config.yaml
experts_per_token: 2
router_score: "softmax"
normalize_top_k: true
router_cosine_scale: 10.0
groups_per_token: 4
init_std_router: 0.0108
optimizer: "adamw"
max_seq_len: 512
max_steps: 4925
Below are experts of layer 5 (counted from 0) of a mixture-of-experts language model. Rows are named router (the router's row for the expert), gate (a neuron's input weights, with its number), up (a neuron's input weights, with its number) and show model dimensions 64-127. Each number is 128 + 24 x the weight over its row's rms, rounded and kept within 0 to 255. Numbers have three digits each.
Before each expert's rows: a language model's description of what the expert responds to. This comes from a sample of Wikipedia text that the model never trained on.

# expert 9
Description: Second pieces of proper names and odd words right after a capital-letter start, such as T-uebrook, M-aki, Br-agan-ça, K-EG-G.
router:145184093137115148163091097116157092144108129114129165114123167114091127185174124145134111110118133150089157102101169162150114103114062107138132168102134127146159125158131108109128118121148107
gate0:164121111127148139097134107164140137132144087122108133132116099173103109160129134169151177130124161128104118119155115113100131142114141134159142102138194103137079110099119071131136148160109118
up0:141138111135123145112113164115082149117141163094118114139164143125121103117138166123094146120116139102106138154133139143130139129152116160157164150128124184124135156094111116120180130130112159
gate1:093103159127162141088128093164152125100175104157129136126165115124132146141157157133140078119147115133125070096142140155145108121119133114078095123108083144126097155100103143151093174125105152
up1:147095081087163125117109092153134145120077114166108169128129152167103100106166145135120096121068135176104078142110139176112184141100093115161120159147076138117157104139124150164114122086135129
gate2:141131145178120098068132085113133155138144155144123136122155111132159089089124137106118163149141157122159108109126098100131138120090135101118121098098173094085125121103128138137132106119140092
up2:139139143131108123129127127113116160127145110099112155150100144142144135152098110129109093141157117118078139092114183093130159117125120128139126161129171103137098133158130150072089139128143091
gate3:101128158124120112132138111051094152160112131150122086099131113112124122121146142124127146124108117153173075161178111113109149146089036147160104126092178095114129078131138203107134153131106137
up3:076141143118125100147115131115088141102101146130120107112145103125117154138138126122137115117150091166173070144167106123111104154116114139118140122077158124117138125114139192160143176133107122
gate4:107101152120151142154150148169117177179125142137170094094142136138107180129114159082105126101125088102120137129124114097154148115147147154146109127125100133128133110080130172153101173143116140
up4:167113148133141164136128110134135144183114110131151131127140089156086165135095196102134144116105133149150121122128137098137133091159164136136118097074125133168087091137131149137092169132106132
gate5:120107147143152085139104093104075146154106141117113130117165125136137081110133098110084152120146144149134114155130115133143115156094112186138104117148140117147162119097139139137136099201102141
up5:118126119144124150141096108192120168111156102094112130154117086179141112105125073119129137128115116110119107104154137103101064145159219139151171110120196150116158172140132181113133137138087120
gate6:137106095175105112160123123134133118184109110085126105107127120156164093132141132138109145155092119114139123084176113130102142196156131155135107125151129115153147123127089135127135146140110150
up6:141071106183118136182150106146110083148132097081132114123128127188162090120089120154119149131149124115157142118139184128078102140127162134136096124133138139119135109182114148111115124115128122
gate7:101136123135096057081105136136129134137102148157153121142155117162136102138134152125139095109140108091110132168175127135136096146093119099161110129119134133133109135108138139124101085110113187
up7:161140113107141121121118115147110117103132159140129124120146167137127146165137142137144128103131137134134146106139112157137118126135019137174086185130129123106065091125129113121099112128130112
gate8:112128144115110135152156103095113138135173149114114089123078101141126136124090089151143173109171118079160122099146139118127124137144119141143103099136113135120118135124138108144108155104138121
up8:116112151082168135152140125078145098125152144135108114110138178102166122100095156091133151122143099149116136145113153145165094140107131112103115117089131099122166124127118124159096150132060116
gate9:128121150110102116121140126153116165095153139098150152129125137118173114137137079096110090184101091125109106089128085177152134104135076146152121141152093163142150153101150104135117114107112124
up9:077135162107113100113146115150152179116134130139161128128145150107171117153133097101124116146131131136133146089158122160139129060132116119182144105142109147134143130133150104119097098138141108
gate10:088082120093150134136161147137135149165098117144132135110130101155096143127092160110133137102111119130112088157185081140102141104135180170185137100136149108154079097115147148101144093117090156
up10:094120122141091139134079176144119124108121134091140151174133160125103128148139176160106112087137128143115166126131112140118104123107214151136174086114122145098148201153110167095156118138138143
gate11:127156134127112084163101116147108148096113087098134108147146188104111154126148134120143101145143108107100135116111119128116137133136119129125098093159128107145123133125136108139155145144135142
up11:132165103127152071143132117121093153095110079084125112122134137092155119134128122139165142131166108102118133122120143131161133104149100142122090106130131084142102124106134136146148131136140115
gate12:114165159112112135151124146131119122173117126102121092084125068120150180147129117097099154158091147115151117119117122123122149158128080130116145168129145132154139112114129140112122144095112155
up12:117129100124156152083123111134116136148115117104122118137138146128120138138142158159095178076120120089139141126183147126109145124090142132144120143144100152114098159095095130113148128131159101
gate13:138107151139142118087133106131100106181113142109149108120121110143116116131136100125093144137128165130155103137151127143069144162087154183144131124166126061104145136097114156124153097160192124
up13:117139119123152161142131095142141145177131156119117131101117186127104148163144132101135132144153134175091153120131175101150174139143044122103088141125108109148113124158140082116184139105151163
gate14:105139130108193113153146085151108111122129121129124132134147158092151089150112129156159165131150118113132142105100128139126136118130066171138150144101143134114142159105130116157164152123124126
up14:150108142147085141128151126146167120100083138111091119140148056170155137121134103111111103105118181122125116084130139129135108144154140151145135118139138155085129149175147143100107161113140129
gate15:128136154089148128123126125113148144127172143159128139103163123150152138110122106123138157123114060116129105124132139103153116161105110130093123151154091135170136121092096109158135155117117142
up15:123125080130137115088138124107143126147089084075122141134169131136113128083145120122156111133146164134107100161121153161112115092114138153144096117125097176133117125144125113122135105160119152
gate16:147102174122121111128120171145115089146119162143113092132109115143140112151123147146159143149141082153139105116164117100095111121113139144173172122118097099136106108134161110146126105110153093
up16:134080102130117077112124138126106132093132127099121124126123096104123139122114109099106155144162124119139119109146082108118110102193116150142098100126151097135122108115158094123146138063147094
gate17:120130127130107134139157152149152138110128097155130151132089125152127148143116138095132124179107139128158081094137103087145121143142110166133131107178132133145106118106148122146130132111109125
up17:116139124145148168109155139121130101149114126102157135125130099115150116132160149148118130122087144122154132140148135148109162119113114141125119136136121187126121157132161118112115092172087127
gate18:077134145140150071146091148111119125113157175163118134122156131114157118120122109115133099133107159145151077147153135142155133132126093138121131156091133124138142138158117158136123112143106142
up18:134119098141118134088132151114160093112171153087143124127120123097132111141136108130143146121103134128175142095110091165084092114137087122084150135080092153117143136134117103171162112137141096
gate19:100084170144160141098156117116146160155175149149140161128128079126127112089153129126064108164163120157127094104090175139130151091151139135122043118135131118135133135092163136165122134149108102
up19:112100099060135106129127119153086122069088132135124125123149110118107126116138104168154110188112121140141137171156135147116153113172129161094158132099105162149104133163130148128142133087111117
gate20:121096139126116143139142090133096174139143156097124104106132152154162090138107116101162130118163130136097082121116098147138141116160102104139111124135141104110160153126147159171138185090108172
up20:149105147100138140124150131143074115105136142085155116113180127151101151133133130132124156105136142108120112093092122121106150139160139141106134102122138099113132114122110198170107161116122166
gate21:126114177155162120095131128127145107128150120124080095100165146146135152106128119092140139139139102136160134152132102125111114125125092112119175125094107107123138129136099143179114150109127083
up21:146095133136131120188112114116149092132090102152144133123149150130157124112095163149119100092134106129138142124135151104138002148104094122105162086123099107160093112120145135162132150114134096
gate22:114138125117114122161118128094098180176117124124111111117126109170143122148123111069112152131147112123120133132125134133134165116149125150135179137121144131122133127123157120082075144172106119
up22:117122103173134132122127109111111137142095183173087107106160145116141138090138140153172150159171131114162122142132112118125165107181082089097097123139054099141129107125127116131129157091126162
gate23:127093094144141150153148141109128134097120107105083143133067114189128077094139152140164134142132137132150088143119105164139120124126175140112149138121092133136106104121111088135113126129107116
up23:135103141129123130131085108111105118100188134096095113147163120072106127182155103135113119084139124140154095176151110144136117123158094161078146103117101170174114168119106165162128166143126095
gate24:154145183137103098136125133166132118106155168124134135111132147123148123098114125065122125167183170118161115164116120132125091136117099103097140154111092099125151120146101108134115102161131119
up24:141095135148125165138121136137112154153131106146143089095144098180185128119070128117106173122121132143110121089144125133140129134162136137125101117126185091086110134153163167157131121108111121
gate25:112108132163137114110150153155134112176115124124146119122168091144117164119135116103124121140082163093119122139114147139098151115126123120147142095111127122133127104128123153143143168118087112
up25:086106135141116117137148142127131126173102132154188098142131102074107147155108161079111103154098124145145122141125139172171135100099144091138102138151104097123138153080123142119121116107162126
gate26:095127134116148150155152150113134138123108125117120156154131095185138159150131087085130093108162113126120154108147142102116081175154232134133156088113165109140111150130102132142099164172089167
up26:126152111122136175161087130105138114174131118155106126141152120174120162142127081118124094096102098135087141116140150136129114166154205117130144112120169084138118147087079164125096121165139147
gate27:112151099184102126117127138153139184163134131101128111119085126149116129104145173114083129139104131084102146121135140121127150151115176117107132130147087100147090099117121092072110113158118108
up27:144146130114103130146151131134125120149163089170130123108086112146105114097112171141103133141155143114141146123170179164144122105120144122143121149147119137172146103078136103111075128194173074
gate28:106136124119131128106150125126167153123112149127124107146101114114109150088100148136130135132138162126105133100163090093121175144100243169122124138164184117093123140131129196128115099106106104
up28:098140124135136154092147124130117174127132119114122094111153073166096150100123101103127132139106116116122114155131130107079123157171141118088113150137109139133155127105138108115151118079096136
gate29:156154171126075123126103149070103148131174143138096120114099128138125101133092090093128140141114146103097141141149142134176123132112065115134135130156135151070146136098151126088126094106146135
up29:128136129124127166151141118172100117131133117117131113115145133138162150109159145165122102123112096141115082099159126110076129152186108156113126160135168107118146120149127145166101128137093151
gate30:157149107051137128135156102155126163131123083109141121137138131148131136114144173108116101155088102118131112166161117139107165117170084124096112132152155127119109152146147113157173147121117171
up30:122110141184116142129148154105186082182154148137144135086110153101142106104097126110172181118141138110123151116143119141137120141094176110140085120155047144105185097135131095127065120114131065
gate31:098155146167098113137118112107126087161104089119133136101104173126167113102115140106127139154119110149169150116105162099176131160143098100116149110125125091125131051120157102114101211138123109
up31:174072091122174123110135142150126130117128138182120139119144119150119113155153153131152109119119141096100120144206091144100116108141122158163102121120112112151095141135113114163167086164099097
gate32:133126122105142103176141089119079162126143095147135127089150145148152126133145097130109127110116120110153104115141125090135114151100054173128085103151124136156140145153131161158148135163097121
up32:118136147161127179135151142168158152127089150099076091107152138138164122118104103121120116157150125146084127101104141156093145096177115129160110151101157105135108090114152123133116185098176165
gate33:154101138142145094094134154152127168130166160131152111152121078145119147143137141138100124091157094147120149140155129094113158138177199181132135108181163116112124135102135164103134093153120170
up33:087106143099189095044134133113101152127127132133137137125150165093133104132129118128136148139172085104137107163104124113117169131094129061105108118124081152160165163089081077184127116127135105
gate34:145127106140167118116162156146160101143136145134092138118165147126109115103140136076120159095102120061104104142184071154114134143109111123161133132139088134116090107114109127147150121115130161
up34:075135121197171110145133154162147112152104161089085095130167136085132091088116132126111113088097129077149107139167141132095127099102146100145168188108122137112123122123127126080130149099178139
gate35:141118137130145099148154134150120136106151160098146109129155125090147137120137121161118164119165149142137142091123133158107139148087113164099127137133138111069141142118098103180185143144129126
up35:123152140139121141119140153117100038149121145117176124115138132108135142120120084122099125139132132159123161096116124094118109122136105128128155162092144149099167146163123078150150141131146101
gate36:140160082097142137166147113082131095167137101100094085086104105092157140132142094107146116161106120133097137120100129109133151151105099120085124137132109114124197126111144140143147102105128170
up36:162134106165136115120134114102154084141143128156131124115138150097120130171087068139126088122146086177113104108122114154144124123100113108112114123137104147126191138109148112136128112128174130
gate37:135130124127143081163146092084129158152139092086153123078121133108107121112131097123107086097126103131122073140152115099136144126092092159128123148158115123143120091150104138107121127146112159
up37:093135135163100115123103137148150152130108141141139175155125101118106130101171168125144098108105178114115098144139109147094152117110222128142163115130165144108125139116121146097148110146132127
gate38:122139106084142140180126141157123114141148099166162129089142164110178112099107130102106120109128085094115127160128133133127116120158134091136114135103125076118123085133114087150110141093139124
up38:134132159115129116133141143113133120105165086137124179126166123155166133131124105134132121143117142116117109106103111118110131137153102150146124110131078137118147093225130137135144131108124131
gate39:148116088095207126158145131122137095187102097131125114081138153129177115074134121109118150121108085136090101089113119109109105120091081139105103129149134119129139087104130108146126137115112106
up39:139117076119178125131164112113130113134115097139142123135107117091130099094163138149121157120146130127124121089111084144131133100056132145077103139145111143130116133085138118109134117080115109
gate40:105122145164164127101154075125115141175068127147168121114165102102102137142103122147082139102143080106140115134141115104130139119113074161083097128144093084155099144129130089140118119194143125
up40:069129100150117150140126134158102144110070131158120130134097173119110117144161166101059124119140137143134137133136123139081113114086136121122125109105114107098129132107109103114133157145159165
gate41:112115116145133142174078130145149144097161113147123121138111109147120149113133098125118147106099094081109123146160092120095105146116178096066142092134137085133121143096099120136140139111098120
up41:090141119117097140121097141107114148128110135081103122135125133127125141129143147122095188085072094105094145127110143117158127137144128115122153099137134123100123125092092138172132114124126075
gate42:097155177102125151123138134153071133139158111113093167128121123124084156115141133131131095117143137117123178140136148134177122123154056124139141133143135133163132116162128145125103109148146096
up42:149128146122139166122178132191155095168185111127107170113102116160104120117122138157130139124198122132089145139129164143134126135147107105148111179149106098127131103137158124122116122170092079
gate43:157110157136148127128117105154076146125133128135146100132119083160151119102162129150102136111085101076108117116168118125155120172136097171147112127114192152165147138111157204150123109121122150
up43:154074145162116111157127160103144154135157148177159148105121108133139093131123155131111085113145107155091110144186154145179120089112148103139094128110123112146133103100115111143065125131134121
gate44:126131142085141103095139116147135121127145146138127109113124148129149104138090122163125164104128145149168118076131111175095141136146091161122083162129116133120147155153128132142127114148102120
up44:156134153127143142141156087117135139110160068123170159111142106156099152175160100128121098152142119129137139142152129144131124129157128122149141141136107151158135125114137118134148182125127110
gate45:108095151112176110125143097129167140147152136106101108120155157152126136132157152123133146109128118105111135133117130144086131113163087082152132148069128138121100087129121108109159123105116132
up45:186132127084173144105143096118145126159137140078114129125157176140146147102117128141178115105146110119134120104162096103082157130133095112133141141131121142119084115131128137142161158113146110
gate46:132121133117138133101108079111126120167123176135164145120095120192120065133149129062135125089099141156102142114142135116127134115130164098145117133117150154119099104146164099162116107121122142
up46:129106118122147115095131132069146134161098149125087147133141140136125142132116145164135155163138143151147125150062134087125154118149140163141109106148121079110134161140124171118124141164143160
gate47:128113157118110162107161131159131132149120125124156143115124101152091131168138108149128124130081139056153136130135130102124101142137123152111178100139149108145110105151142136117137111144147164
up47:128165127145097083158119116108131119134172139116134112108120120148141160101111081151161079155124153099125144101096159159163124111135112132136138139154122123115155161150126131150127097182127130
gate48:132153102114165145153101139080150128147139108120131140101114137157130120138142138136123180139118099115141148109136147104123156142116178131127104160186117111101145144153104092134129132121113152
up48:115122135174114106156112137132155128149112120136150155121152138147103175112147153116084113103156092139116146147193159111125124165127161169114140120095164152136127099151117129118127102158137146
gate49:127133166083131171143156146139121111162171109132122120101115143128146126151073119082142154154115123113078142102100141117127162109139162144174130181110116076083154127135145102107104129116133191
up49:143158126129117164137072097102161136164142123104105064127130132149102100138178132111117088113086115126102130168177136144113149142087118124104141109123170154113141135088133190087122122105103125
gate50:093087159155126118122148155122123174134178129101113100102113109152147162117150099134097140169131106121161107127126122111122126117128119109118136152114107155149098085156106102156112164104111136
up50:134137095160134121167162144148138130094121161095142150105137080146178142137132067164121146142152125115142122106082103131117131100155080120150140163195102163141122149153123144114137150169123159
gate51:125176094159139140149141125140141132126118136123132082140125119124140152131160125164149119132135123106161143134125137157104139146153108158110103120118093125132145139136170142124131148196118120
up51:138114144137130103106129096137145131117121160127162149133096139112139154138149154132175113102145183135167105122129106133138136130128135155132105095164139160174128116118134146115179128096131134
gate52:135121148183126099088123090163118132137112164116131080097156128145163145067184105121090138108157097147082126139139123143129119115116069149122110145139119126102128166069108120152128125163124107
up52:092105155164121118091121069084119129177113149125130138166127128124112134106176140133132149137147094159110145135163159124133159152098175165124099110095100120120146158119153142138119146120101104
gate53:105082149122158122107128137168131126143183145137125142128120169124161135113076158109122121169129097069144088116174108107145154109126151098185158135162129176121134114139128075120088113098147170
up53:153132145131136161135109081135120136095150094131117147161121172130180130102124113120146107127142117105109127119150128114186112148122176077132164152144154165127131118158168093101104116134164126
gate54:109102154129091101073135144129140162095120139100130182153121095116080103141128150140142138089166140134141159165161070111129126146113229131114139117154114112099134143117110153101162096121171135
up54:154147092063105146109114145097149109121144113138115153149156152109130102157176161146132126110130138164150155158111136119164128129105074110127091121131091128122134154127114114132116154130140154
gate55:127094160084108101133152165146102127123170108158139134122114179161119091113127114067119133169116112108128106161156152120133118096102118089167124103186109134162118113150072118138093159134112098
up55:118141100152168148097093077104124152140106163119113099126136105137108170139168144126109102095120130164145108115117116126139151147119120138118085139083147136115107148094155132122155117150130147
gate56:122149125145182125135114125128151128129123143150134123142183143099158087136127111116108110119122104136144138133147130075114136129128113113125158146066105080169121119129081106163133144127128080
up56:145120148126121136130182131074151137162107131122122082117114136147100124108103106133133166090177140089103122144167134163121143122102108168160087082153201142123083121124143141104120121145113148
gate57:125129122141133104107144173149138149148153134145171096135117111164116107131110147135136123094147148162121156086159116131137145081099169149127097133160125166104121161137141120115114099181091090
up57:143097128140154098145123129157102134072157151130097160118131136110166153123129102133114156130169154105191125140097092133153085185154121172111164149127112115120146147091097178156139149131151117
gate58:112087129119145126153102128099108113178111165144139133094116104101160131085088142125071144100166072120113122142109111128128142158135143126089144062096145095081140121064127143131119150127110139
up58:163127143127110123113147164127140132098150091143124127126143145108132145144112117131138171164153134160147127132164139115140102116175125156142135158122084157159140118157102116152164189123123144
gate59:161112129122123147095151159165135137151153141163172105100117147148113140140097127096098173106132143134124145139112133115126150151104117153113106125160151099127133131149097110184128104169104126
up59:157117175138103069080115146100097151132179150112166107129140136122114100145162086157156146114138115140150131146111097105125164108146091137155102126141137129109105130134112153149133106164084172
gate60:120162093098129124150104119128087159085091145081135085094127145132173109135152139104112149134104077130133094135151113149137143148157047126119133158115126113115149111131163145126152186102164144
up60:090150046124167171124085108088156148105104152095130141128100127130153116161127171081093183148077065121098123116155108140095129170129133106112138146101130098137131133142139128101115136118162120
gate61:128116104145126105109099107080140176133113127152143142134123107131096125119158141141130150130103107134124135154117136109138134080132128132126104148149156119146135099144215104144105155133132155
up61:138132127150110125130120128149127128145127103161112122120115110136133128122107141095150183125161110130103171082088121135106111117132120176099098116113099119152162129143087100120161103123100121
gate62:159143108091089112157131118119117085181121150136118093126112170144137152136105138089109102153096128120123135118128153124115207106093063062184151108171155144135111079122158113102123148123150153
up62:096091135142176133135115118125120171076093100125127149158115151137134107123143164136142156113181122142134121150125135117167081114129179176108091123106133080111146153125146153163139166121113099
gate63:100104128116161075141099132116129098114097135143107120131122116145138111126105129137110115148133073126160178114096106108134112139123116129092153132141156063173130134134140134087113108085110150
up63:121119144151155089135111135126102124104157178102090084134075133128142106116108097155137144157143093125131148120098147122147114121134152143093157132097151086110103147127136174089103107083130157
gate64:099138123179146125136128121149111136129153151083128104109124129133176154126124086072125126158136128135138166095085116123136112113080123122116157113163107132143199146118143121131094112115126098
up64:108120131111143105108126111119132132148099107123146143139097126118123109151129078108100106153140123137099097137121128114083155150119124100096130105167149189095160155138170115086102124119153152
gate65:134120133091153167117117135139131130116141110126135118111135084175099129125105097100112144123097130101085082144113182105145113095124112115138072148108105079165122090145137145136131094132115087
up65:135132112128102121117105143139107127118104122110134136113092158147137090119140112143107174135130110150150109154166125157154158134163138145154159138137138151104097107105159105196137154087176124
gate66:112126108148152157121131127149104137093138159120106045108141118123156130092129080149153120132105106125118085120130139162090155100173085161147119161128138129105136177156157140116126122111086124
up66:126138137120105112140132149132137121137148113148140137093113167094070142153103108056092119179157123112102126138116118086125154155129116161113118153132107102117141088130080111150096145120140169
gate67:134136144175113129173127137128106165143120117090141111114134119147140158122102157103136125148157112115178149110142116120138121152164156132096149158153096118176120137138125134149131157106163101
up67:114130140115098120150147153166131143133122129130128155113103152101142162136153097129122113074103159127144134137112147118123112144136115117151160143110144069153131134147123123150145128137130124
gate68:051150141182140146143142127134106154152091140148110138119080107135116119089164110107160115105128114142131106140148133116102139129147100125155095137139162101124124107133146102150108138150122155
up68:108102127113141145114158154113130131146117184140131147137174099139083180126118118123119119154133161139108128129122154119103148140103191125139122120133107163124068130107178119112125155117128129
gate69:161126154178111209120149113131153134167134123163151158104092151139115154132093160132103123165121157143103118139133152121138170164121105112113159082184108133144120124129153110119095182139154145
up69:145131148120103115116156121159142156111147122074121083134141106108125118153126094142136108135164107128138137113117150143118119088157132129158140152111115116117161113126140080122127080122103164
gate70:169111161107144117125128147143096148141146133116104094109166083114101122136123129097086145152144118129166070105130112127100136126116106140130124124096089122148099130122122138138150152101085153
up70:136150149131112141146121143113100120154123150168130093088113195135181108135130123083114135173121102141103157141083178122116209138129006124114104121146111100148141078134127103113133128146141155
gate71:105112186088115155144177112123104134147134106127095112111127123141135123091130106112108131133140130115129095138168159090143136205127081123095106103149118158183129116062103132152119102095109086
up71:118079156062091134128146105088086146132141089132139128127141140137112102109161136117113127114105142148127133146114181127121122127130096102124117126100103139151122105112094145138115145106089109
gate72:101152147108148150152129102133116130162109093147132143139094134093128121133092115148122090143159120107077173145131168139139128131184110129094138113138114113143135131139145091144161137157139124
up72:122144153102144121138145130144127144136092145167155157124101120163126171131153090181160138135119097124142116084143162143154142145150122136116094127155127119138123118168104159129120157127113116
gate73:176116165115104130152087127142125133116185197176113153118143128119157153111140187115137101102122112118060111135156145113151108125109141102158126090168141119153115120132119141115139093105119113
up73:156132165159120107093127083086121118152115125141114140123168102109099153099136169173089123139125114162133138067139151121120117134141134154108108125113104134142131104115153110110130134139200078
gate74:092085155124090098107141134090116115120127134117101058104156149131137106133161126113149165118124140087102100161118108147080131117098106152157125113111166132116154131093144116130121136109115144
up74:153134160134129104133121151188125098122136155154106100145159110110138156153131106125115104126129131100125099128125091120103123115121079195149139079137125111119112144092123174179176100145095136
gate75:089143097132101091136125128096159130148141088160118127124153096094113157151161166124112125111115119121107078140166152158161130130120158131120126093095161144124105119116113112117175146138139126
up75:108119165103107143122117162134108098148094124122135121141147137098162100122093100115108144123081148122151143117157121114117119122167143124130167107099136103137100132149148150162127127068153110
gate76:157129176121142126092130123108093153097125135173149141140132141105123125132115177119038117117146104119124136140168094115172137131139109111128104147164194150117140119093107110146123099134151174
up76:089108093159128131101106169096164141149091091130128114118163137150110139134105129114152166113110106155131130134081122158065120164139120121123132134108119116152117101161116117101074145116122120
gate77:172136160116138132112117123143108124116150115107149119115140144157180135136131144144134103187091149114153121110120113105173144086119126059144152161145109118120113123129103120187146129126138079
up77:136120127152090133134156127150175116180087153134152123091121089146099128067107106085152125155132149123182112131137147122100149135122113109091130122107162108145115090122176150112123122123148140
gate78:124132130159144151113137122108181160158116134156176114129162095177118149119120148101153156127107107143096139114125148125120110154137106127123085114129100130158121080098160125094167139123070143
up78:153150130090164168114118157150135146154115165143141142137097081136115147187094130091118173112078138123118111143104133120152174143132171118136148125146185127106121118110141143085110132135131155
gate79:141141116127109135132135125091108092132166156103143159129112127131135110117155108126142109106088120126123138108140094145112158121186155152122128115118150116095106104174081136153115140134111166
up79:114122121154169170096151136121129186126121123157139150167120112133118109108125154096117166125165182142133103133130109109081132138103255142116155134147157138102175162114135121140124113136121107
gate80:097126099148116162091114073129134156118102135156152104113097107162151115103123131113112134122166129122106091134197158140136122119132122145134114123132168088145115136085126108152115188160135141
up80:131120119153132129129130154124130120135124101105165132133087135157080129110125145156149094160142146135127093146135117144126119118107175098140142138126114187125139133125159107111097145132147164
gate81:138109104162144108125158122115123100122139162142140139108144139104141115104151145151123151112126108108167119113099117177066130158094117135116132131109102115119179120081118103165156135209136139
up81:133126084148152132122111172144076144105131137156177061119130167132162134171095126157139119115107141088124148124130113106109093134120126154159130039103133119110108150124091144159134126203122091
gate82:153120191122082134128144154099119119128089149159166116117104104133093118112121115105108108161125136130112097140142121123139143164138166162126135150064152091101123121144151134151128098096145110
up82:146130124124114107075131130095126156099186139111154151150142089139086164099120149152133140101147087137125141131131064158157079130091218105148149112157138139123117176090102160130127108142160116
gate83:167105111112151111098165098138143099122146154132106069109175141161193097094109119106136158088127108104149087099101177151114130139124113142129056183143147143126127140141123098145096146128133138
up83:135144101116111145099103135127150095135101102130112168164123131168102082118127154123134125069110138120111115116136121144136117144120196136146105151082126135117120127127142115114113087088140102
gate84:145101130114171112120128111100137129131165133148147123128139113139130145137159170160094098130102126135112124168147098110168119108149097152159097086155099111167107146099116162145135070110089092
up84:156155124132159137134114120130094133139158117119117147135078141142138138140126137140109129136113082136119164112086148125146124126139137134098117111177113110159143151116148128132156100090153123
gate85:106114147151165117099157132124142111125135109102114143136167136134169137106145123149134081094098096109166120115140135186151133099126119136150133107161082157116123153126139122133164126184148126
up85:083102111126134113123148101081139124113141106146145109138121116119101122133122154123106139107112084141127110140078141137105136142071116155082099143114160109091144150100118139130139108152100140
gate86:100121135128103134131094161146091159115131086111142129110105113125151121130119120159139136123108151100126154148131139151120030096105161099167162109110105137113116178108148163145103126122117137
up86:133106134114154074061135138122118141114127167117125107159151131120072125121148061065139135089111147162144105091115092105150227120123141157096121142116140116128129117164089155110124103095100156
gate87:106144147149152148148168131131146155098158157161109117108099128086155141083145123178100089142127095129158119109144087131120126127088103156109129119138147118112139141110113113122142110138138130
up87:111129147127119191119142112151131133117119119110168158131086118133102124095140143144148158139132097144162168110119146122107137130100158095121108130124114157182122087104143093155117172124141173
gate88:125110103123169130129165138120162132170139107192111133126113115120156114100113153121103154134155118117089115135124142149153093097107105115137155160100108103130088098103128128154098097159119133
up88:131103090133175125100139120129129117156106116172114116115115098143178109123107171165140124129119111130108103152156122156151162116144121118157090138122124118123154103101108122153133147097085137
gate89:101148111122144116112089136126142121164129117134105116113121168111087150082146125113113110102131121126099139151156146118159098084131059147109101133111156083144117107108102180124104143145132143
up89:126162108157116149127119149146112111137120115154126130123093179097109138096150109114084157115160132107151120153122162123134127133127074144137115154093133147115114096122103108092109126163116111
gate90:093117090123133108125109087102082092162147118171120102107122176109112117091143129153110174073150162097095126128134168112147132109124170122153140136103157106140132119070077126142104106153112113
up90:078095111103161118137138103151151170155142148107117138126157098153139152154101117117111129123138158129095153112152065118093131124124170146148116098179175090136104124107137119112132064096133132
gate91:116126120134117123160084126127143115126140157128089123115126154108187124124149154144105128146121087091127130093135091121154124113108062118122101177164106105118153148111112125163139133158171133
up91:185146138104139128115162170164147138130141103127164116116142117125115113133117093108114143121135169157122129112145076156139144145185160183114145133121144155093128094145147172111151151093094103
gate92:165096143090121164147140130106176175109155135080136180120104148173117152129096167130119107164095124145106096131112133114102100182111135137106117145130133109165126075124130148146147124087137098
up92:114176151181133126120156159110125105148124120151146146122097102157130071109145148112091130127113154148146104080106159118140129115111126131126106115117111126115140106193148098086117120139139105
gate93:116108102124116101130146152131120109124155168135131145109151129105151132132130112122117157128128126121108101108138139111144130119085147105147101183180117150102140148134124112163123096128132130
up93:180115137103104120165156156106136127144135146151152118107119140102155100097139147103086155108112139100098144148121141125100123107100106094138125136103133066105116135129159089204095107137124112
gate94:135132142152153142057121101107138076140087092137146085128138176150145169100107129104106156151121131140145142118114129144099142171113110150142107106144092154140155077129112127086115171110139138
up94:117141108119147140152108103174148135109124134123129135143103124140153141190100066131109085179116133135099141138114106134167100096111113115156130138107102123168126107133124173084122168113132147
gate95:125129117137101133150129141084127143135148152120132129087162171119147164113128111126150104130142116132132138103084148161139147118144112108144093166154120112131155092111181134141116129096152083
up95:125162136129109155172099137080151135150136113149109098113163120141139122132133096139156128149143103156145129106135150157135130140142159084177102189121149102119165111102139113115119186136123118
gate96:152172119120153120142103111121134080151147111131117112125161099154132088111116105122140136116112117143133153101145110090124070115152089135112128116087133119151087144149108096139131082111140122
up96:077093119203106106171137096134140139084159147114136127109127162116155159137149130151114094160124158158151108133132154155151123121081144146134122129127107131107167146102149136131176159122117125
gate97:129121127127118136175174130119162140139160197136151108100116118128182128131066133154151107103150073145122137106130122148144143102104135102136127130151116133145146108123146110130127139098155122
up97:100130101130117138096080082118119140139102085093138138149114066118123173112117143125108142120105095137097171111141130122123132161095151130084105101135101161139133146148123184108136134094092129
gate98:121127126137143092089141148157186102135148152121100152143135159144140123138182115162185127173118135100129108081167135134160164163133070110097122127139080084157117109142122137116110152135095151
up98:122127139138103116122152181169151098117152125151158125098159129101163135127161141167156119178108126101105121073132129145123162105144034090113117105101084124137134127157128098152101141171127129
gate99:074132131126109135155152134144126164126125128125115141137083130142123123115090133150141109147120110113153092136123119116126110134095164116150139150162124177109169137119150126165072098109112145
up99:146134142110149127100146128147106126109164161141131128114142106132123138118140108121135154134130169091129097140141079144141144149135168136056116128134109095107135132155124105186136095104156125
gate100:100119128097121060112123111102103120104127117129146101125093131171163099145137156104128121134127136143142112165136117103135118111131114107103107129096143127163103123104159107130124143065110099
up100:097147144156137161130131157102134176160103162109131142118101097103105160118150153136096141116121151143119129125116174105130137085158086094146099113089157113138107102145152137106215163122096135
gate101:125162127137179139148134087091152143104116141117190102121118134130135123096114119129065080128127118120124111142143127134135086167141102174076132126115150139139114121112145134104087144152079119
up101:104149088148142139110087136049141149142115123136179147154180140156114136116159172150089123118096134149107122139128125138153135123135107140117117108115141137127142133124124139082070133152121132